python train.py --n_layer=13 --lr=0.00174 --seq_len=2048 --dataset="wikipedia_en"
Below are experts of layer 8 (counted from 0) of a mixture-of-experts language model. Rows are named router (the router's row for the expert), gate (a neuron's input weights, with its number), up (a neuron's input weights, with its number), down (a neuron's output weights, with its number) and show model dimensions 288-319. Each number is 128 + 32 x the weight over its row's rms, rounded and kept within 0 to 255. Numbers have three digits each.
Before each expert's rows: "gets" lists some tokens that make up at least twice as much of what it gets as of all text; "comes before" lists some tokens at least twice as common just after its tokens as in all text. This comes from a sample of Wikipedia text that the model never trained on. Tokens count by the router's weight.

# expert 59
gets: ".", " of", " as", "-", " that", ")."
comes before: "\n", " The", " the", ",", " In", " He"
router:124117133148128065157181070160081135165145080108136167129104107106153161184107133100123137137114
gate0:144082081160111136119163097087103180156132125078147143104070103119148101161144075138165046126143
up0:130140119116081103146064116120152165202113184119111067127164158153140161143103141157135156132119
down0:109142132159150155071112181125106179154173133141107150112105119150148182122141081081129154088132
gate1:148161160147092130084151136140174101108094090116148099121099124111086142134160089103100131184182
up1:142126103112125102116134114123122167117172140155130112116113131109183091122110165064102122094130
down1:143131165128112084115139129094128159095158150147124110148099124222129151125116156126082120104064
gate2:142064112146157115133131121126072120177118113140136125111127130153102123110124109205191145120180
up2:150115104169090087132098129163087118110205111143181132122148122105148156142093135179159081137188
down2:134129105133093117133194040129103165147194126115187151211125203160146114140083144102173066122083
gate3:145113161164143125118184161130140171127128124142107134105124111118087116168094121125071097127148
up3:118147054098116104115134109113158186107090115110095121115072155118134178154172160183168168187103
down3:079153096149125107140142141125106167145087117189124116142199114133140095099082070065164163134119
gate4:139089138120086101144114173082064106126091139151104140093144069124099103087109215142132098140188
up4:137134163081156104169099156079146080197155097147121112108133158085095074102083136128126159141127
down4:152168115153159159181139100230184105100154137131123081182119108206206118101135091189163114132091
gate5:126107111078143145152221151145143100155097185138156184107094174155199174130169123146167114148142
up5:134151130130149154152134081180155107082078155160093140089114173105112078081085165144088107084158
down5:147135094096108150194070088186191130128120188087138147144136124198158098122127103159154098145060
gate6:191140103128142117129203174126183070128183110174127095129102120150087115127160115092092070196149
up6:161101056128061113144202163129126103132166058127146177168098161157138150118152076150095081069157
down6:139146120090137146064096145098144112156144184158169102124131145251094073123097171075195138093117
gate7:116091142084155158143080146116123118142097183120114158103128154082088129136104115098130151152136
up7:120173124112100157092154157194123150130115104134124112150133146117121117136112151174153147119030
down7:193111120136091186117129138144160057132118144113096109167094109029173101079086165147210090189102
gate8:111144121106091147171145088112154113129102080143115103151140119103143085159093107127092061113102
up8:144105111142151155082157142157056113134114045135116146119150150116161153131120097126116087074154
down8:153103099064157131145164097120094085145079090198097115138086147129130147113087124169143140110098
gate9:144094093060149156169117156128080121080060161105101087075106117140148135166134143138122102087099
up9:171144139160112157148129112088081152124144148126159126120075122172155140161173058102152146138070
down9:156189143140133145083164107088114118079125106188131129154133089034119141161101104168191143131117
gate10:103142106145129115158183115160129085155166180210144140121098120164114094121134077128173084146197
up10:164099159134126158122100061109142144121180128106106112159146121164183175048127129170117120124149
down10:153094151131153092040174182111098156104130107128102136062116186134077159135212154165091155198190
gate11:105089114136161148139122162135089082107113066149130085110125118132058100155072128152069090103143
up11:135103142115061107143114170073175084101100052087133126129162126146165131132106069084115125161141
down11:140114172161069186150101161129097149120154102152086088100184131192152105131146131149104120139119
gate12:166197107090118099137134167140113078143140140095148117100060076077119130126123196146101134099084
up12:089106141066171138065098105169170179109140045159080164133146151150101132156138083146125095146072
down12:140123159102185162115056092067115113161131094177125087105132066121187134103139126150139112155150
gate13:114091137139097081120118156163131133149070143121145063120120080075139164107116207171157126137133
up13:108193183134161165155112143143095134147164120112139177101155113145124130145131135118124115130156
down13:144165103099114065107130112117119138144116123114129102132069118153097175109163131077125134151213

# expert 35
gets: "ed", " was", "3", "6", "4", "5"
comes before: ".", " in", " by", " to", " on", "°"
router:169111124107179115152154142105123141108098142139124145098139137105146112126188109139114114134122
gate0:113086067115124105178218107087114172128109154114067122105068130120150131109163087116174101132143
up0:174183121079083104152161100106157158115090160151099094124155125102124140118157097077108171155105
down0:113114127141207147117104129141167165108096123138102110115143173102120189142134110141083133138127
gate1:123176160100107118156118148122153118128122139099112095072104118105084109119143104091146134200189
up1:127161134154172080094109141139140133191133118167131129124120121123121129126135177090104126099067
down1:106139095142102092093151144141138127126201162163181134152104118255116147144153112138081155105073
gate2:166077063113200167135136155145057138184084138089133136106111089130116124160189115161172118110122
up2:162137131161127134049152152150082104077136113120160110125121074114110193164143168149148104123143
down2:120151065130171193103115101161070107110144142109140108183099153164126083157098132108160116134071
gate3:129127112116153133119184083147155172112148140130129116122124120130154091140092151148087167123163
up3:090161141156110118092080127138180189075145097180091143119130185161125124068138167128164106142120
down3:082148143125177189115102096192105124154112152174168107141168107119152107129084132113123162123155
gate4:144117110133092109142145162085086131118141131189145151075112066149074176107121156156111097134156
up4:103161176080134085180108172119123117169117077106126144105129083134101122077128123162110127138122
down4:122133150169178175130152097234139122093118098100094161213123111194179129144113104139180114082108
gate5:104162078141142148169150132187160125089088168117148144081112173153157155086158107139106088097138
up5:122133116051139133123133131185135150103085154150105121106112154114175149098136166081104088109130
down5:093169091072071125151125116227105184198132148114127163105103158220146141124086081156134126150122
gate6:174120139099123122138153163119087113110190057160159130168106127137088165137181128150086106191135
up6:140116089096089145101164169122140051118155135108156103184117143113137121113104097162120081054196
down6:149148139148102097090122153139187091190139149061110124143103095148038161091085113105164079146123
gate7:146098138115158116090087118159189102152116130144130177160165196078087065117136131084125113095118
up7:145148115117087178087180198135061159100102073192076057128111109170130160161128163127142169136070
down7:141175142155106172104127132163118093150107105098119139110137107059126091089123148096117101187134
gate8:169149142038118153157156125140095106090135148208119129135089109083164083079110105131152110115146
up8:194136107097097138121171126158046074075070074165112136120119150141163151109086137120146088080108
down8:108159050098151138132131117146147143145110067165084087143099105086166150124139123148103154149105
gate9:121103051078152108180130143139113173104092117069063128100132126130138099173150138148108129023129
up9:129112128127121107171138131105099178113121118143137125176108138143183133166171090153113133107101
down9:143095111131075111108126134106130161078153056193163167126110109099116142091126168163207160099209
gate10:073113079112133163104177107199058097114147115173124122101136114134088108107116081154159133157145
up10:104092140149138166160071083093132169127111117091121125160111142118157138124111084143069136076152
down10:130102137205149122077175152106111160167114097133118116071124171105055141147188094161085178133202
gate11:097128120149192143124118091117122085133131114110161141139139165143034119122098149109136157121129
up11:131121085104101077133127113081139101124153086161135110165104114144090062112132103117097165107199
down11:163045142166151125152118095124073142087113140133099152131097138191131094199141096149146115122118
gate12:099155139070154177147106122154148143100104119098163095104125124051153134139110144128071129127084
up12:151111106081117128100065053150167173180107068145125116156150133122143097119138155117110115111084
down12:107111081154133186097107103106083143154098090143105127128081145103171097085124112111088102092157
gate13:119114162173105101158092134149117112179058161107166144120141120113148169125058179135092096100127
up13:111176165173133112140143099171164117132135107070090158112114118151122118093093113092182123124120
down13:084172095132160069082134123081147117154140113080131113118079155091141142189102124109105090145154

# expert 11
gets: "9", ".", "1", "-", "0", "2"
comes before: "9", "0", "8", "7", "-", "6"
router:115137146166146084137135138158182090057131125120129102069156210113133207149105124086141140099112
gate0:162105139153105067140127097175135199160144132117073097084077142145111105165148079161170127111143
up0:187100115138101062096086134197198180151122164139124030144098127124101157166152114142106206128120
down0:137183185185105149116100094137150140165108152114086130120162152157130173163129090115154095110077
gate1:118140163120133163180154180180158110125163084130147104130092163115126085141116092082152114143117
up1:148187091122098081086118108129138173144124088117134145148123128153169111096103153097123145155079
down1:114090075142122083077202139129166167118170164191136121136099173152168120142144101141116113117083
gate2:107128078104202169196140162108104109182091133108122106098139146123077074101153076185176101131097
up2:147144143125114139130143083158117129064178127082154166127077077104143079162115143168148092120160
down2:139161093136138182071129094140111217142116138114171100216071104132116149121104148131181110166082
gate3:150100172124106135110137084143173139093121166103126122113130116153088098184098128135095117179142
up3:076161115113110082118155156105191181091140102168094144113109127142116128117164172193155150171096
down3:098149130093120116151106159144107100115096151133154148130171138100140059064099115115151198175105
gate4:115176111115095103130125175093042141119086171133138137116101077143043124164133157151114114126137
up4:136179149122155106146120136115117147146060123134128125097129123152091098106080152121128127139139
down4:182120159167142175132065064226127115119124107149164162166136114185139158161185093136154138097078
gate5:088185111118150154177159123176130128106105169161141140137108148105175109125138151147180119102140
up5:134156073062165182108176101169113118133081155162099119120124139089150125087097155164067129120113
down5:196136078053087130226134091191142150102130116102089157153122134194133130175100115131180114119095
gate6:190109137135129095148154190109113138183158134129092144157112131098145144138160068125110097148113
up6:136166106123127138107194175144103147154158094095129147176113200045131121139139100159091095052138
down6:144140152115079173098104132123152075171103122139103080153093156209096102118112121113200136081116
gate7:102108150144180125100124124144126164160130087134111148142171181075088114146116136103132082075146
up7:161136093087135129141185125144123141145049104146140097127081137147149117160152137144095125143111
down7:186148127128088175127126132130107139131125138108122091145114151021145097122112126122159124158076
gate8:106130106100124140126140081142098107153100107208116122137134121116136117125129103168182117127168
up8:155105101109137129114114175126086054109052077160121115098192163129140163108158103109140070086169
down8:100141075121115112113134138119115083178098068167086092133092159090143174095136119150124121161127
gate9:121138048122072101143124106115125106146100150056103112108097164147170138133085141115134077106134
up9:083137195136141168155152186116079183090158148152182155119095101117136122150131084147142126184117
down9:124165119096149144139125129117084167101153092184177115071091077000096136093130096106192129185141
gate10:138151121136066163127150094153113123132127157164099088112115121076143181107165158111156109150193
up10:175135131176071127120080074089152205121155109146130094153165142110151231083140186076114134112135
down10:130155147126099117100151134123157120153111150076094159077133111116036160111208149150127186142178
gate11:117122147111196121153125129141112061112107104201142153113143102116051103116071096150114093138150
up11:153144157102066153158082153084186138101140093122081060131129160126093118119083096116082136111148
down11:088109162166104145149110120086123126111111162127087116095203130168124038156118117147095084137157
gate12:146173145056087125150137115110147121115136101109138085142075141104144124084127166108071121169127
up12:119133101102159101102083132165165130133130114157150160133126103123095090163168084138162110117094
down12:149116094144138155130106124096133146154170135144124124081122135158206081114123170137124078147169
gate13:101122181146103121181095192182119142135117141150143148103134104113132187100099178128191104105126
up13:119184124170104109127152091126124098142114068151183147120125126122103093113116175116146129093105
down13:063113133131190124137134123082142112152156147130115203078078143110107131116111146102125081105171

# expert 21
gets: "\n", " he", "cu", " she", "ba", "com"
comes before: "|", "s", "ed", "'", "e", " was"
router:090133175081162093175110129107197150091118087115088117053189065092097140167108136110094130179103
gate0:105109084104160093184178113141132219156080115108089131122114082121128122100184083157156111082148
up0:155135087108107123129082109111141173132138168100085101104166148150099094128129161138178169096108
down0:110110145164146135180135095105150209072153154117122103135111119227098195155098097088089133131103
gate1:143148146148097121142126145148150120138081085104116108094133149128134103141149070056147074189208
up1:104156144133134086084080084121105139095141124165151146116134108150139112095155188119085116153105
down1:063111103146110108127192119121154132105205181145150173136132151235061158109161133139084164097097
gate2:111089093121160172166131095129183096165092157129104148107165128134133127131104110170161117102126
up2:153171090127110126120131129168103167068165091102157125134137115153138123152135130144099110078114
down2:140147130144156124170140123125123147138104187146109119160100128124141135152130146147164117135120
gate3:184125163098126089107113100138143189089121157113102139101173120135141090208126178103104107129152
up3:120114101149112097094134111143200166120128094165146130130127184134138140142137144143116152131110
down3:145147116153155131136093141129136113189147159196120165133137099112086069117123119059197168112137
gate4:112110149153106093104136124096098105130110137136083141112102098088072168131127189129133120149166
up4:110155122164135113137140129115161137171109080097144130084060149111109126098097174147138133179161
down4:132140140148155146113125064226099148115156127095147097166191157150132096100122126101192171082116
gate5:160151076096132149147213120152135123064087162122127152116125149119171121116162173076144115175111
up5:132182126102123151185124085157125154129120160136128147105118153146184132109134148124066173078109
down5:121155126070051123185119103202157191137174137154127179163112131190160099151147117143116111116100
gate6:205151154156116135086099169121104109129182082093126141151119161099153122128167109090106043178148
up6:151123109108098180102177140167122112125158082150131176142118217101112114145110079150086104060151
down6:149151075125102127132166150140175111136132131109133125167090149218100151088098155080209099161152
gate7:121103114175133081114101117138138134123095132135133106122152136123100086173124078045146095115140
up7:136177126135063138127159148154145167132076076099130106159095146128113119206121164116153118147073
down7:168158147119120195122129131172089119148099121123129128099110161053123068064109141117136121162089
gate8:092162137062101157167145098080149128132114074160101135119103076087119101156134153125122098119128
up8:160109088132134135100176182195060060060103095151109155140116188130153176189150096095108117101135
down8:149099060049112160138117081131116129178125102155138122163120139010104147103119187177122112199127
gate9:129132046124171086128141171153092132068078130075064131130154129148135115103120176123139102115098
up9:091185155096127137155142136102091168096117144069158104120107149101184174168171129072128126203113
down9:160160084129109133114128108099107191094138057156140135172102168099126152141161139134158178195184
gate10:085160130112145163135187100197115069150097145184075088126108107084113174150182077097157123155176
up10:115130166107165187191070122101135189144103139147123100179145145092139202130122133166077147160100
down10:138087144115150131128165192156129108125093109120099050081155124166071156093157108156065165142207
gate11:094079099085129136148115079134122112125160147167118082174141130137093078137042107166126166087106
up11:127133124099116156151100135085166144145141108170129152136102110148129115143122089131116175111162
down11:086106108170121138152123146095069128082117149117073124136146192136095054132158116184120131123164
gate12:101176124083104131157127152097125114066088158114107138140103096074111099093151171126101118072097
up12:158099093071135100112065114127176181115141071163076145157100096084144102091165106130153089152078
down12:124098098149144153104101106121033136120138084106081111067163094152187134137124187137137140149123
gate13:096101139148083102121136151117134098163075107178152102167180092102178187175086195161123148088099
up13:109176126134177116112134193130095112152221073096130168127136097140086145098146137137146109159157
down13:085143140127131076137052106101100122119084098112065156105088109137131142159114123073083132126158

# expert 52
gets: ".", ",", " season", " time", " that", " after"
comes before: ".", " of", ",", "\n", " The", " the"
router:141150111132154149115168114172153076063137130146118124088111130088153216124176171193114117165107
gate0:067108115136129074137166060125163200172146131105127140128119110140148140111100047151173074140115
up0:148139135140106095150077100117141165158105154059118104121149137153128121148095113152118170126137
down0:155085105146127128157111153103110127112148137149110128145193156095120179125114130147135134083099
gate1:141164135113113165118133113167154134115162120128177125091154135076070154122157101095095172107190
up1:134153129150142079081114107183091145158188092113123140090101172131165126164084183071139135105118
down1:133130072140146083057164131102145167128162135110158125132120152201090152149174119117133135148127
gate2:120127072124184209127132166144087092141084133113093128115131135114119081102144141220167084126163
up2:147182103139140122092107158131121101089120140097141152131124099113092140146134171150140061120180
down2:162123123159170125137170126129142159116123154189103108172112164114121167114094121125159140094081
gate3:188134142120171125165138109145169163079135175135155122118173138167119099158149151126059067106184
up3:146098101139118109145125130128194157091153113148110141122107169158125115069170138150137111143126
down3:174133142122054103149137121189138102136065106201170177150162142094131103071103071111171167104160
gate4:114078076145077126110142113102101149103135147153102159080106052144145108079130209132118098158166
up4:106189181107154136192102172110156110191054135131128144123098152119140101136074132113128127166152
down4:146140109093198144177108113204136122102169111111144089168168135200188117128176102118103077107149
gate5:115193088123189181162190139182155132152098161108177185100084170141180162117199167151094080162111
up5:132162098090148149144100103126121122148110124133146153110081186166161102087117169106092110100115
down5:179153144122071130200111133244140138114139136061116125118116149175201149180152134146109127114101
gate6:201122161133105115120177172096059100138195110171113139108116139081096126064183103123144099142146
up6:157114071103107135111135130144102099110132092126143129169134180123183166121151079152081051076175
down6:168180111133098118105123131123174107138139189137176112165094156194061123148069165071172081101135
gate7:173127098122193134065096095145141134118124148157135086157138131086083138147172150088116108151165
up7:156157085105121149087155145161123141096096132145108074155122135158131123127166156144134140120102
down7:170165117135087151156160144147095134145084113119092105168137149032143082116034110114185117147111
gate8:109200095089093170167137104080157158169137098159110147153131065107128116124125147143111116200131
up8:136106083141095149076118193108094128154101056104101124117131127149144120210119168126091057123163
down8:154130063109169178127171078183137118135109069193094142163126113141183146103155148172087172159103
gate9:132084058124118137148138129140096188119147137070125119149134133129172080121125174137130115065163
up9:129103154149092068109165137111130148154114121150132152104163114181192200142135081167132146181123
down9:125090072064099148100138105137093175102105073154164145114134129073102144103100133102252174135104
gate10:125171092128121128104224060191091077074139145171119061154153119112121120124147149098158072172175
up10:090140137177099095164101140065152151117151152093116099109093127148155124112101131132043142103177
down10:067163116079130152123124115117129162132090128119173131053077147104037112098183130136100212145228
gate11:151102088105177139151139089145136048114156092223142141149139169099058173135064160110124120049120
up11:155121114123072165106117090133145100151113059174156140127098174104111127114109129096112133104136
down11:127131151178070114151110154145070140119143131140131126144159099237143127112132127128126115081128
gate12:168184124059090129142149091117162141103156148119147077143076108104129061116128149124108103144109
up12:098087168063157145135046129145158167162144072160093167105154109132106090126122079124130094163092
down12:078101139142156174086125126128124087170126133120094091062103109137148141127149127162157114166128
gate13:141138190203087095108107147155161139135083107073134132127162098112119165136105220158112107124137
up13:103191135121144139125102104141084116131114096130104136127126169113087163122117097142155135153084
down13:120188084108163032152131072098082138135139147052143148135118130043130157081129124031137085154198

# expert 61
gets: ",", " |", ")", " (", "),", " by"
comes before: " ", "\n", " and", " which", " but", " \""
router:104143134117146130100193092140168080064145075087130107095141131082159125139119162112104089154170
gate0:100117089109121141153161118123062196144070124066139144100095043122161197110193122145178091162170
up0:172169104135133117137071108148185129174126187115094052120139138119105119165061120128141220145071
down0:053198098118140143115149169114141147091125110176138151099163158130161169167168045109127162146094
gate1:171128131125105121117177156177184105137075082092142109115094112111113126113136116111157129165201
up1:128123173145152089088119118158134109155142103101098136116106119138191089148125213103112121117102
down1:135151082170105080119212133089124132130184140132166114119105166179101161154182064167105133131091
gate2:097121085110188144173157101139146080166142106134100148127149124107131124142125098162148133128183
up2:180163126163150108089094124138060168090100149113202132132118112123121143119149172138156077122110
down2:112112102133184111120127111119083108161079150141096123157105159095105080138052159090143101154114
gate3:128134130124152130147189150159191131072101148079135119134126122130115083168103110144137139148185
up3:132120099134093105109128116152149196164128110167094174112133124120094157132125168195123130143145
down3:154170137122105114116132129148076085173116120145132117158139150077091097146104128091156182175158
gate4:138088070138134085111123155118074076110131146092135178080114027092096124083107146112174111160137
up4:078144174100104045171109114178121129177078070101117160110107132119097115084078144143115079144164
down4:154070107154155186099178098162115150109181110111143134137138094123157192120174097099138153154128
gate5:144174083165124090178164114167128072099123165138110128100143148135217137126110144151141124125118
up5:144135134078140156160126088168124140139114181135119178135038108172155084104097143136138140103109
down5:153194074105135131151081114203155146112152185120127114143108179188138118116111112151176138132060
gate6:203125104134118074138153165107150134161194125172155135149106171106151161135174104089074036163176
up6:198114083131123172119134165176117122157131107101107173155095184128119139131165107105114058087118
down6:145157105129107091171133148109160110130141171118137162168115121228055140117099104081158117129124
gate7:173068097134178131119096083107113127097049188126137120129168147119121133172159124106138128143129
up7:133170079110090107137137123174084123135096044136075099148121146160147124149137159129137132099086
down7:157126108150140166104068203115084139163105070084112144164163189047139095063065127132157140206116
gate8:124171106108131122153148106046166153117109116154103125123101099064157166128106129104117066163148
up8:176124078135124144099115158120083115123082075129081126108134144119171138161126138124082096123156
down8:121101101099086158130154098130095158121075080148124144131134121118165121109147096174103106150157
gate9:092072029091185126146107120138069170063121111067084126110162111150141153133126171156104131114128
up9:159160147150101155111102148126088130115164147126146096138111105138219165169137077149124114155103
down9:120140126146138134067134126170077120103149088154187136142137122074112150111102143093204152207160
gate10:098123161139121179106175114172140103133174179162083122132202143136134121127157044114169107134144
up10:143121216103115177140073112115181180126168137099151089164197154113161122096126149111123125107080
down10:114076161114158137081163193143168171156082099104098115118082157106059184097181148173082185164155
gate11:112121141060168147116115067130079092069140069157166136106121140086092111073118102150165137156122
up11:187146135115115120159097136080175112146143127093145100159099137153134137097147111103121142120148
down11:072102158132107118161129127101065130143097098148062127135111088149134113139157139076100178162158
gate12:127200151121105131128089121132089158123177115101154078093072088084108124136135193105073083116074
up12:150127144082145132092058082123127134161199055109111136120103106109128080141167126086145091092111
down12:170124146169168219111155118089098141109102122129084147080109098179168175118170153139157138135132
gate13:093102126133148123130090139177138117121110124125155158101177087057115133113086220146103116149122
up13:121133110172131154133184127098113101148138095138105146154134086122158131108120126108189152161093
down13:119124116123138066119145086064119130171156138098156155134058127123117147170065188093125177144171

# expert 3
gets: "s", "ers", "es", "ed", " him", " them"
comes before: ".", ",", " and", " in", " to", " of"
router:133168125101107120124163076105130103099156185152115079090142091109210167131177145138133077123198
gate0:108140103134122072130108112100095225158120148099096175138112090183142150129113076132153130139128
up0:176184089121151091146114149137135149164150188127131106166138122110122160140105134126146157076127
down0:123055186134161123116087154116062168111110099129093138116131119151149150107162108169108171116119
gate1:181142138116064074153167159153130146124118103112177135095105144129125104128136085074180087142215
up1:081147126110135094090115111092141149082212128124160143108065117116132082055108187132123119124086
down1:144108094125095072091131141102121132114182155132115165151145167207083154158151092139085125121086
gate2:147119071099157161147139144139116092080110142082152137143128144089125122109155105204209094163138
up2:165162123161131098130126141178115146054151160079183110143121112090155152143139162164161077135210
down2:154193069152121183155177095127068152140137153125129094205095124081161153171076125102173097186125
gate3:134121176140119102098106119144145144058129148064132140090090099165133069184119112133146083133196
up3:085135120113159151130148122112214194141144093182111112153134170086079148116111113108126156194138
down3:121168103105181133070141131140127144125118197140125073190137121117101148091119133144193187170145
gate4:096071142139102121145101149074082088133096169186108215105105087109084149141123157158130125132161
up4:117132141090186062157068173123159161194081089082123090057117166115110110093093154080135096206135
down4:126156102139132166095099062219148074093126099102103126151103098181186118218116103096199114095099
gate5:128190086098167157182174048158134096119087141142123104099142193106199129095163165153112141163105
up5:111115080039089187149164104122162135115061164163093142124062144121144085091102161120110130147074
down5:154151072093085133146085112204147122121114120110100133114103145186174094113116140157159126151081
gate6:164115117093138139137133171119140169149191121104123100143072187096101160133123126107096107156128
up6:137125102101128125107126143146147140139166114123105114191090191088121163119119087120095086095146
down6:109114125130087110131103144109146101170161120127123109141054137189057090094086109145139074172126
gate7:169091102142157164102137109117100108074103114118152124138143175145055117134108101071146103145111
up7:087177139118130136086167133180138169164063050090114093180104131095177132165136164134106150116107
down7:184147144132075147121077098161104070185119145119102131101126167035138092049100145112170116160101
gate8:103157102075080110133141127103125087113106135151062098154120050084145124088114160148135096166092
up8:133103111151147075090135153151120101080122066152117102084120128137155156143149143098096057097152
down8:113139060116144121126159121124127076154152078186128151110149127168134148100177088169169142147152
gate9:090103097109139134157155121111099104101074194104087118105103140115118113108111141158130150108177
up9:146153121171123128139118119054114128107169166094179161131114137136189102141125093088156153186143
down9:113176128139130114106114151123109127085120120190146110113103132070137138142119129126170140179205
gate10:085152092138120140111182109150108082121088192139123114113139083110115091075158092101200057166152
up10:165113136129142117151078089072151099157152097125173116194174183133165166141116157133124168081129
down10:171113106100088162143121181102162120127098103141122104091102107159079135159190146142082142114146
gate11:145129105106139160177131130142134120108126094176174116103129086096082137095123125123109073097133
up11:127150111158137164139138105124129095162166059095118154128119174135107108131111055138135179128134
down11:143078099203120117152120148110093194139100156166156137142117163202163093103198119163087143141084
gate12:119207117087117089132136142130138141094162152133133107135145099101138064157109145114148059118063
up12:120094172098129115103026101108183140136137052146104147129117142134115081120140110130092135174114
down12:086111147088158159115101152104076136118113107158108099071127088243184102115158147141143082108173
gate13:094151134149093095098080064146147138126101166078162153137094070118146141136123190139113085119163
up13:116147149123138154118104121137138102159096099135100128114144117121124154091167144135151116124116
down13:086188195139201049075076148163120141094123154128111129100134148103131136124150057116058117144154

# expert 56
gets: "9", "1", "0", " a", "8", " the"
comes before: "8", "9", "4", "5", "6", "7"
router:094161128102141099070149099116172157094134105150105099146179172097091123161143131161071141069115
gate0:112118104148106090161170055111096194169101151121067111132128119117160150150106082135139116128120
up0:104135123114119108119088091144135147163093189114137085176155144134145191137112113168126207107098
down0:098120135132134135111053119132111162144106100164127151166171145177129116148193126147119119095127
gate1:142159072144103143126177113150172124120126096132140080108129177128109117124124092101131105161160
up1:100101154135166048068115140130125118178133121154135144093125091116149079145142193104095108157149
down1:108124131097149105111150152116111160099150188156150111115116145177129151170156139147083110119060
gate2:148106112115167126139161158160131135165054108154113121083167080107168167121140146157120133141149
up2:141143122133155159108133129155110115078138118066160159137119098125139116125130126145140104108130
down2:175153089120186140090109100163093156127181135206130118181091090166089149156083137046169116107109
gate3:135117145106140124132123110170193169131100183171129142115118103133134046167077185102107081108126
up3:123156074041070102122140114100174197135146098141084157121109133167121114127142157136164143156111
down3:087113102146126179141105106227159118169127180227135130129184124114115063123104152128140164135173
gate4:143068110111114102117126177086095123161120111109112125090115084099100103114101189100105112132155
up4:158143166117180127146104134129171115172114075112112130123092183120136096109094166118138117215150
down4:117109135132139146115146076197127093088099124126077102183117149243130152179131099115172119100112
gate5:135133094104147112166220114215121075103116158167130154112132149133176112085125151167088091121142
up5:160121065091097122127132064148124121102085163157107119121159166131169110067096147117081186066082
down5:106170119091123149181079091189140113077145129096100125129087142160152075123089139127145163169136
gate6:200145163162100129123160183126093112095123123148196114139050127125156144102131100107134088169158
up6:133153075139103145113143142087104103145148140107104177160157157112104154130176072146120097085140
down6:170173137143114112112127102113128154166168157069099106154096118155061147151064178103181079168151
gate7:149064148058162129096109110121160130128109119144150136141128147102077088169151156132136086162137
up7:154142065121114190112164105140067137131121120194103114151125107146163097171158184124177098140087
down7:150108108153062127067156098162066085134120160056093074149132138044172086107135148108147102190125
gate8:134175139119145191118119098166072097143116112125113161152056101099132143093159086113164102110099
up8:153131090115111094169180135108106096112105072174112112096176131108161118129103117096109069099181
down8:186084061122121147131168181130117104150153078190126089076126163060075098041139157186112136169110
gate9:161144051087193181112128119085064095084090176043106114098116127126131127090175177117143105071138
up9:159138107096146124131080084064094111107157129104132113166108157163116140135183081092139189148116
down9:118135131168107149103137092086112159097132074130148176103124108047170146138155140118222097145168
gate10:065118115094181161138159108147079114151147173154131119107119101122087128111160110126123119148169
up10:099139125173097187136077080069154168133164093139120103181140148128154184153152176083094146122115
down10:124126124104141138072136140129140113136108147106131088072092102100111170132144102141101177166203
gate11:089106099054140108102103098115089097042146092167182115142110143158096078130080106152094117062152
up11:129099138116076115187149139085149090130124085103147104136104100132145106126118091105128169115153
down11:092123113107131132182138106095099072128128127128042144103184105139141041128147146124120152125154
gate12:113181094109160154156105165117163101115139116107118124106114058083113130152130180120082098152083
up12:163093153059168079087042138162136114212152074103150196148190107153068070113155145126152137153117
down12:170035112124140181123137119108091127115106062113078119078103134131242107144140154139164104154142
gate13:138159132133072094121138165127127185119099146146198121137128110130173242122077204193147144081147
up13:113147106145154137154118098173145082139113118070123165131159166103135103098124099119114138181119
down13:123153133084159086122123101091061138154121161072114100092126150113138151097125167096129134138154